Weights of a small mixture-of-experts language model, trained from scratch on English Wikipedia.
Size: width 128, vocabulary 4096.
Experts: 32 experts in each of 13 layers, 192 ReGLU neurons an expert, a softmax router.
Training: a variant of SOAP for the experts, 360M tokens, 4117 steps.
Below are experts of layer 5 (counted from 0) of a mixture-of-experts language model. Rows are named router (the router's row for the expert), gate (a neuron's input weights, with its number), up (a neuron's input weights, with its number) and show model dimensions 0-127. Each number is 50 + 10 x the weight over its row's rms, rounded and kept within 0 to 99.
Before each expert's rows: "gets" lists some tokens that make up at least twice as much of what it gets as of all text. This comes from a sample of Wikipedia text that the model never trained on. Tokens count by the router's weight.

# expert 11
gets: "|", " He", " f", " he", "4", " n"
router:44 48 41 39 54 63 56 36 66 58 46 39 44 54 41 62 30 46 51 32 54 48 68 38 40 70 34 55 37 43 53 38 57 61 44 35 51 51 39 54 48 43 53 63 61 60 41 47 44 51 41 38 63 48 52 47 49 60 37 58 39 41 62 54 59 50 49 46 35 48 44 65 52 60 69 45 53 46 62 54 63 64 46 34 45 46 49 47 51 40 49 48 41 49 46 39 56 43 33 48 41 42 48 29 33 74 34 53 31 59 49 52 60 55 57 69 66 60 77 49 36 48 49 46 46 48 57 58
gate0:53 49 39 51 62 35 59 63 47 52 53 58 63 47 62 46 84 48 57 50 64 55 75 61 44 40 62 48 57 34 59 70 63 48 42 43 57 52 30 45 49 59 39 49 38 41 39 61 49 42 63 40 42 53 64 40 57 59 61 71 50 43 60 39 46 56 47 59 48 31 38 42 36 51 40 56 66 49 51 38 47 60 54 49 65 49 51 56 53 47 52 43 57 68 53 38 45 48 62 59 61 45 45 42 46 53 38 44 67 57 30 49 52 41 56 41 44 46 62 45 57 72 55 37 44 50 59 38
up0:47 57 55 61 48 47 44 42 60 56 55 66 57 41 66 42 79 48 42 29 52 49 75 46 48 40 60 69 39 46 47 59 73 51 52 38 51 56 61 36 56 75 48 37 43 35 20 56 61 47 50 48 43 58 55 38 31 55 54 41 48 41 44 40 45 52 49 55 43 36 52 33 44 48 60 55 57 51 53 39 56 47 43 47 56 49 49 53 51 46 45 30 39 56 41 39 46 41 57 56 57 42 50 45 53 36 55 49 63 48 55 46 67 61 47 56 46 27 68 46 40 68 47 58 48 50 55 63

# expert 19
gets: " |", " |  |", "9", "'s", "1", " B"
router:45 48 41 38 56 64 56 37 66 58 47 38 44 54 41 62 30 46 53 33 54 48 69 38 40 70 35 55 37 43 54 38 58 61 44 35 50 52 40 54 48 43 53 62 62 59 41 47 44 51 41 39 64 49 53 47 48 59 37 58 39 41 62 55 59 50 49 45 35 48 45 66 53 61 69 46 52 47 63 55 63 65 46 34 45 45 50 48 51 40 50 49 41 50 46 38 56 44 34 48 43 42 49 30 32 75 34 53 31 60 50 53 61 55 57 69 67 60 77 49 36 48 50 46 46 49 57 57
gate0:56 56 60 55 44 57 51 54 42 45 54 36 61 47 42 53 49 53 45 55 31 60 47 57 52 40 47 65 40 51 55 68 50 40 51 67 53 64 62 41 37 64 56 60 47 57 46 56 30 47 53 69 33 47 42 44 58 60 64 50 34 58 47 61 54 55 49 55 46 60 34 38 33 46 63 43 52 52 53 44 49 45 68 57 40 49 53 72 63 55 81 64 45 72 46 52 55 52 66 41 50 50 57 48 61 61 46 52 44 31 55 58 40 45 33 50 38 45 45 37 44 66 64 45 66 64 33 52
up0:46 39 45 50 66 43 56 60 65 74 61 56 51 43 57 48 72 41 63 70 48 49 60 65 45 64 54 52 52 53 35 58 48 51 39 50 46 50 50 65 65 47 46 47 53 45 52 27 80 37 47 60 41 52 70 57 59 60 52 49 55 39 52 50 58 43 37 61 45 40 40 39 52 57 43 49 44 68 54 43 35 43 51 49 42 59 38 43 72 58 62 63 22 45 51 42 49 48 49 42 43 51 54 51 39 60 51 48 61 61 51 55 40 44 49 57 40 65 59 45 62 59 40 56 43 26 56 52

# expert 1
gets: "s", "es", "ers", "a", "as", "ions"
router:36 55 46 66 57 37 48 60 44 30 49 40 39 37 41 53 42 46 56 54 40 51 35 51 43 50 53 45 45 57 47 45 41 39 64 58 64 49 44 39 41 47 36 52 64 71 37 58 49 50 67 62 49 41 56 59 69 42 39 52 55 40 46 53 50 45 51 60 61 58 51 46 43 41 47 53 50 76 58 49 32 64 34 63 64 64 48 59 42 46 54 34 50 37 39 53 51 61 66 52 34 64 49 50 74 35 61 34 36 57 64 49 38 45 42 43 58 63 48 49 58 58 40 61 45 36 37 50
gate0:57 54 35 54 45 49 37 38 65 61 48 37 66 39 52 54 41 47 53 54 39 46 46 55 54 52 44 43 66 57 42 56 56 45 43 44 43 53 37 47 59 38 43 64 44 62 49 53 49 65 57 56 45 35 64 61 45 55 50 17 91 47 57 43 49 63 46 55 59 55 54 52 68 48 60 37 55 41 50 34 50 53 59 55 54 51 65 61 69 59 61 41 36 51 43 38 53 50 62 39 46 52 47 51 51 41 36 56 53 42 50 52 48 70 50 62 53 35 33 52 54 62 61 60 47 41 36 66
up0:54 39 41 54 24 53 46 40 56 45 47 69 54 46 47 49 62 32 41 75 43 53 47 53 50 40 53 58 61 42 46 52 37 55 63 54 66 60 49 37 58 56 51 61 52 50 54 67 54 57 40 38 46 52 39 67 44 53 50 59 40 41 42 70 47 54 54 61 50 32 45 50 50 53 41 36 48 42 53 58 43 49 58 64 55 52 37 42 51 35 49 57 36 47 57 43 46 56 58 43 52 43 31 59 46 48 33 55 49 59 72 42 70 32 37 51 22 25 35 56 41 46 63 51 46 53 57 45

# expert 8
gets: " was", " and", " to", " is", " | ", " were"
router:45 48 41 38 54 63 55 36 66 58 47 38 43 53 41 60 30 46 52 31 53 48 68 36 40 70 35 55 36 42 52 37 57 60 44 35 50 51 39 53 47 43 53 62 61 59 41 47 42 49 41 37 62 48 52 46 49 59 36 58 39 41 62 55 58 50 48 45 34 48 44 65 52 59 68 44 52 47 63 55 63 64 46 34 45 44 49 47 50 40 50 47 40 50 47 38 55 43 33 48 42 42 49 29 33 75 33 53 31 59 49 52 60 54 57 69 66 58 75 49 36 48 49 45 46 48 56 57
gate0:52 37 56 60 65 41 46 38 63 60 47 55 51 63 61 46 62 48 67 49 36 64 51 56 55 72 52 49 52 56 44 66 43 28 49 39 62 46 33 60 57 43 54 35 39 57 43 56 40 44 49 47 47 48 45 56 66 52 71 40 38 55 44 62 50 60 48 72 54 55 67 40 53 50 66 52 52 55 41 46 60 48 58 49 37 25 46 43 56 44 51 36 49 66 53 53 42 64 66 59 58 69 70 37 46 76 46 58 51 40 43 43 49 49 47 51 38 47 38 45 48 50 53 53 73 53 46 63
up0:47 56 54 63 53 45 53 52 57 55 55 61 52 36 36 47 65 26 40 61 40 77 68 61 58 62 58 47 31 59 53 60 33 56 50 56 31 32 46 40 52 51 53 67 44 63 54 53 41 63 52 68 54 57 52 63 47 54 65 42 49 47 38 55 51 47 40 39 50 39 55 59 45 50 48 49 61 47 37 28 64 41 51 40 48 45 49 33 52 45 53 48 44 43 56 46 45 48 46 58 56 56 51 17 51 46 49 72 59 53 52 33 55 41 48 50 35 63 65 66 49 36 48 36 45 48 60 46

# expert 5
gets: "i", "o", "a", "ia", "u", "ra"
router:60 45 42 50 28 55 34 57 56 62 61 55 33 38 58 49 67 55 52 39 45 47 58 49 44 64 51 55 46 49 40 65 57 56 43 38 42 65 67 44 41 44 71 49 52 54 36 43 46 56 55 55 52 30 55 57 51 46 40 54 52 58 64 55 55 53 33 43 68 40 46 69 45 56 43 67 39 33 62 67 46 60 33 48 50 61 62 40 55 61 53 55 36 46 61 41 50 39 57 64 64 52 60 39 41 44 42 43 37 43 57 54 46 66 56 64 49 38 40 42 46 51 39 60 34 60 75 46
gate0:57 59 62 55 57 59 44 71 63 47 62 38 61 36 44 39 60 54 49 45 48 42 50 36 55 42 63 39 55 57 38 68 39 46 42 37 43 72 55 44 58 38 62 55 31 59 49 63 42 34 59 56 50 36 42 38 58 43 56 35 56 36 58 68 54 58 54 48 59 56 40 41 47 53 57 54 42 39 62 57 46 54 45 57 48 64 38 38 55 73 60 50 51 43 48 42 45 43 55 42 32 76 57 34 48 52 61 44 45 37 35 41 43 58 51 34 45 34 45 41 40 56 50 56 30 56 58 51
up0:50 56 38 36 60 57 43 60 51 63 21 26 45 74 57 36 51 57 60 42 46 67 55 51 50 37 41 52 63 52 70 35 48 49 50 54 56 48 47 49 46 56 48 48 71 63 57 40 51 53 48 48 62 65 52 59 43 64 49 53 51 59 37 49 63 40 67 52 42 40 43 55 47 48 46 81 54 58 51 30 50 55 54 44 57 32 56 50 46 32 44 51 55 58 38 60 44 56 43 44 55 35 33 61 56 39 33 56 54 76 55 56 58 42 49 44 59 48 62 51 58 44 47 55 60 47 48 55

# expert 10
gets: " | ", " s", "8", "; ", " is", " D"
router:45 47 41 38 55 63 56 36 66 58 46 38 44 54 41 61 30 46 52 32 53 48 68 37 40 70 34 55 36 43 52 37 57 60 43 35 50 51 39 54 47 42 53 62 61 60 41 47 44 51 41 38 64 48 53 46 48 60 36 58 39 41 62 54 58 50 49 45 34 48 44 65 52 60 68 44 52 46 62 55 62 65 45 33 44 45 49 48 50 40 49 48 40 49 46 37 55 44 33 48 42 42 49 30 32 74 34 53 31 59 49 53 60 54 57 68 66 59 77 48 36 48 49 46 46 48 57 57
gate0:55 67 43 45 55 49 43 66 45 47 43 49 40 54 48 36 65 45 62 34 36 44 51 33 55 50 46 62 61 56 42 38 56 44 58 52 53 42 41 51 42 33 51 43 64 49 49 70 44 49 48 45 48 57 50 44 58 39 45 54 62 53 48 54 56 55 54 52 73 36 43 45 26 44 50 50 58 50 45 38 47 50 40 33 41 39 53 53 55 70 67 25 57 45 50 40 39 53 63 68 59 57 52 47 45 60 53 56 38 34 24 38 34 35 43 62 54 67 47 41 54 75 41 60 46 48 60 58
up0:60 52 39 36 49 39 60 52 50 41 52 49 51 51 53 48 40 58 54 53 38 51 45 48 55 61 52 60 76 46 42 43 50 37 62 56 54 49 56 32 41 47 54 55 53 36 51 47 56 38 37 40 35 59 43 52 35 40 48 44 54 53 53 58 46 48 56 30 51 63 43 47 35 35 38 25 65 46 60 66 48 44 32 31 53 46 47 33 56 45 35 31 49 49 49 42 49 45 47 44 57 55 43 29 59 51 32 57 50 33 31 23 51 44 45 54 46 74 59 35 38 49 49 42 55 48 62 67

# expert 0
gets: "r", "c", "pr", "p", "res", "re"
router:39 68 35 46 52 56 37 50 51 48 51 53 47 52 36 50 46 43 40 57 67 59 48 61 56 35 58 57 59 52 43 53 37 63 35 62 37 65 49 29 46 53 33 42 40 42 51 62 37 44 37 48 48 44 55 48 50 49 42 40 65 54 42 44 28 46 43 50 51 57 71 56 52 45 37 29 41 60 55 61 63 42 55 59 48 62 52 55 60 42 54 44 63 68 43 41 43 63 41 37 53 40 59 67 64 59 73 57 32 43 47 65 71 56 58 56 47 36 44 58 38 43 43 66 48 54 55 54
gate0:36 41 54 51 48 27 37 56 36 46 42 59 42 47 46 69 49 53 52 60 62 54 40 56 61 55 33 46 65 53 49 51 53 56 53 57 55 71 45 48 47 59 49 47 42 42 62 64 49 43 40 52 52 43 38 46 58 54 37 43 40 39 55 47 56 44 52 53 47 68 56 58 44 40 49 43 47 58 49 58 67 61 32 42 37 53 63 36 41 54 57 53 69 64 75 64 25 66 57 35 59 47 51 52 41 48 43 49 55 42 56 21 56 55 54 78 53 46 55 52 43 65 49 62 51 43 68 59
up0:27 58 43 43 51 24 43 69 33 47 34 45 49 65 59 63 55 55 53 83 41 61 59 43 43 40 39 53 50 51 29 49 47 44 54 36 53 38 64 45 48 56 53 51 62 46 68 40 48 38 41 58 52 54 40 47 47 47 46 36 54 52 46 72 31 39 47 51 47 65 44 27 39 54 36 46 43 46 50 70 54 56 41 54 46 56 60 32 52 54 37 56 64 63 62 40 47 50 55 45 46 50 63 66 39 61 56 55 47 49 58 41 46 43 57 51 38 50 49 53 60 62 58 52 53 38 45 61

# expert 7
gets: ",", " (", ", the", ", ", "),", " |"
router:63 45 55 59 45 39 66 59 45 51 58 56 51 39 62 50 39 56 59 43 55 52 59 69 52 58 59 49 43 64 46 50 55 65 62 40 37 61 41 46 49 64 53 46 72 57 60 55 42 47 62 31 45 51 48 36 41 74 73 60 59 45 40 61 42 48 66 56 46 47 64 41 43 57 59 57 68 47 57 55 29 49 36 35 62 43 38 58 32 43 49 44 51 56 64 54 41 33 61 64 53 26 46 53 43 48 41 39 47 65 54 51 36 51 58 40 48 72 53 57 43 54 48 50 42 37 51 41
gate0:44 59 56 47 55 49 38 46 37 53 43 55 43 38 35 50 52 41 53 67 38 43 42 52 55 59 60 45 39 60 38 66 45 30 59 40 48 49 52 50 59 50 60 55 47 64 60 46 63 36 47 59 49 52 45 58 55 64 33 52 45 49 70 54 65 71 48 64 54 64 47 43 47 62 46 62 34 55 63 43 59 53 47 34 65 43 33 40 56 50 39 53 31 56 54 26 41 37 63 47 46 30 41 50 26 54 45 44 43 50 67 59 61 67 56 44 60 37 30 43 48 51 60 55 51 53 36 54
up0:33 57 56 43 53 24 45 44 52 61 36 23 47 43 52 45 59 46 63 53 47 63 40 64 58 43 53 37 47 46 44 59 52 45 69 55 40 49 47 45 56 57 53 66 49 38 65 38 58 50 42 42 53 40 50 64 46 62 42 53 45 54 51 60 57 59 43 54 43 40 42 48 46 50 51 45 30 50 63 47 41 41 58 39 34 57 46 45 29 56 32 44 38 65 59 48 47 39 57 39 57 45 41 42 36 56 33 39 72 50 38 51 61 58 55 29 49 40 36 36 32 53 60 51 65 50 51 70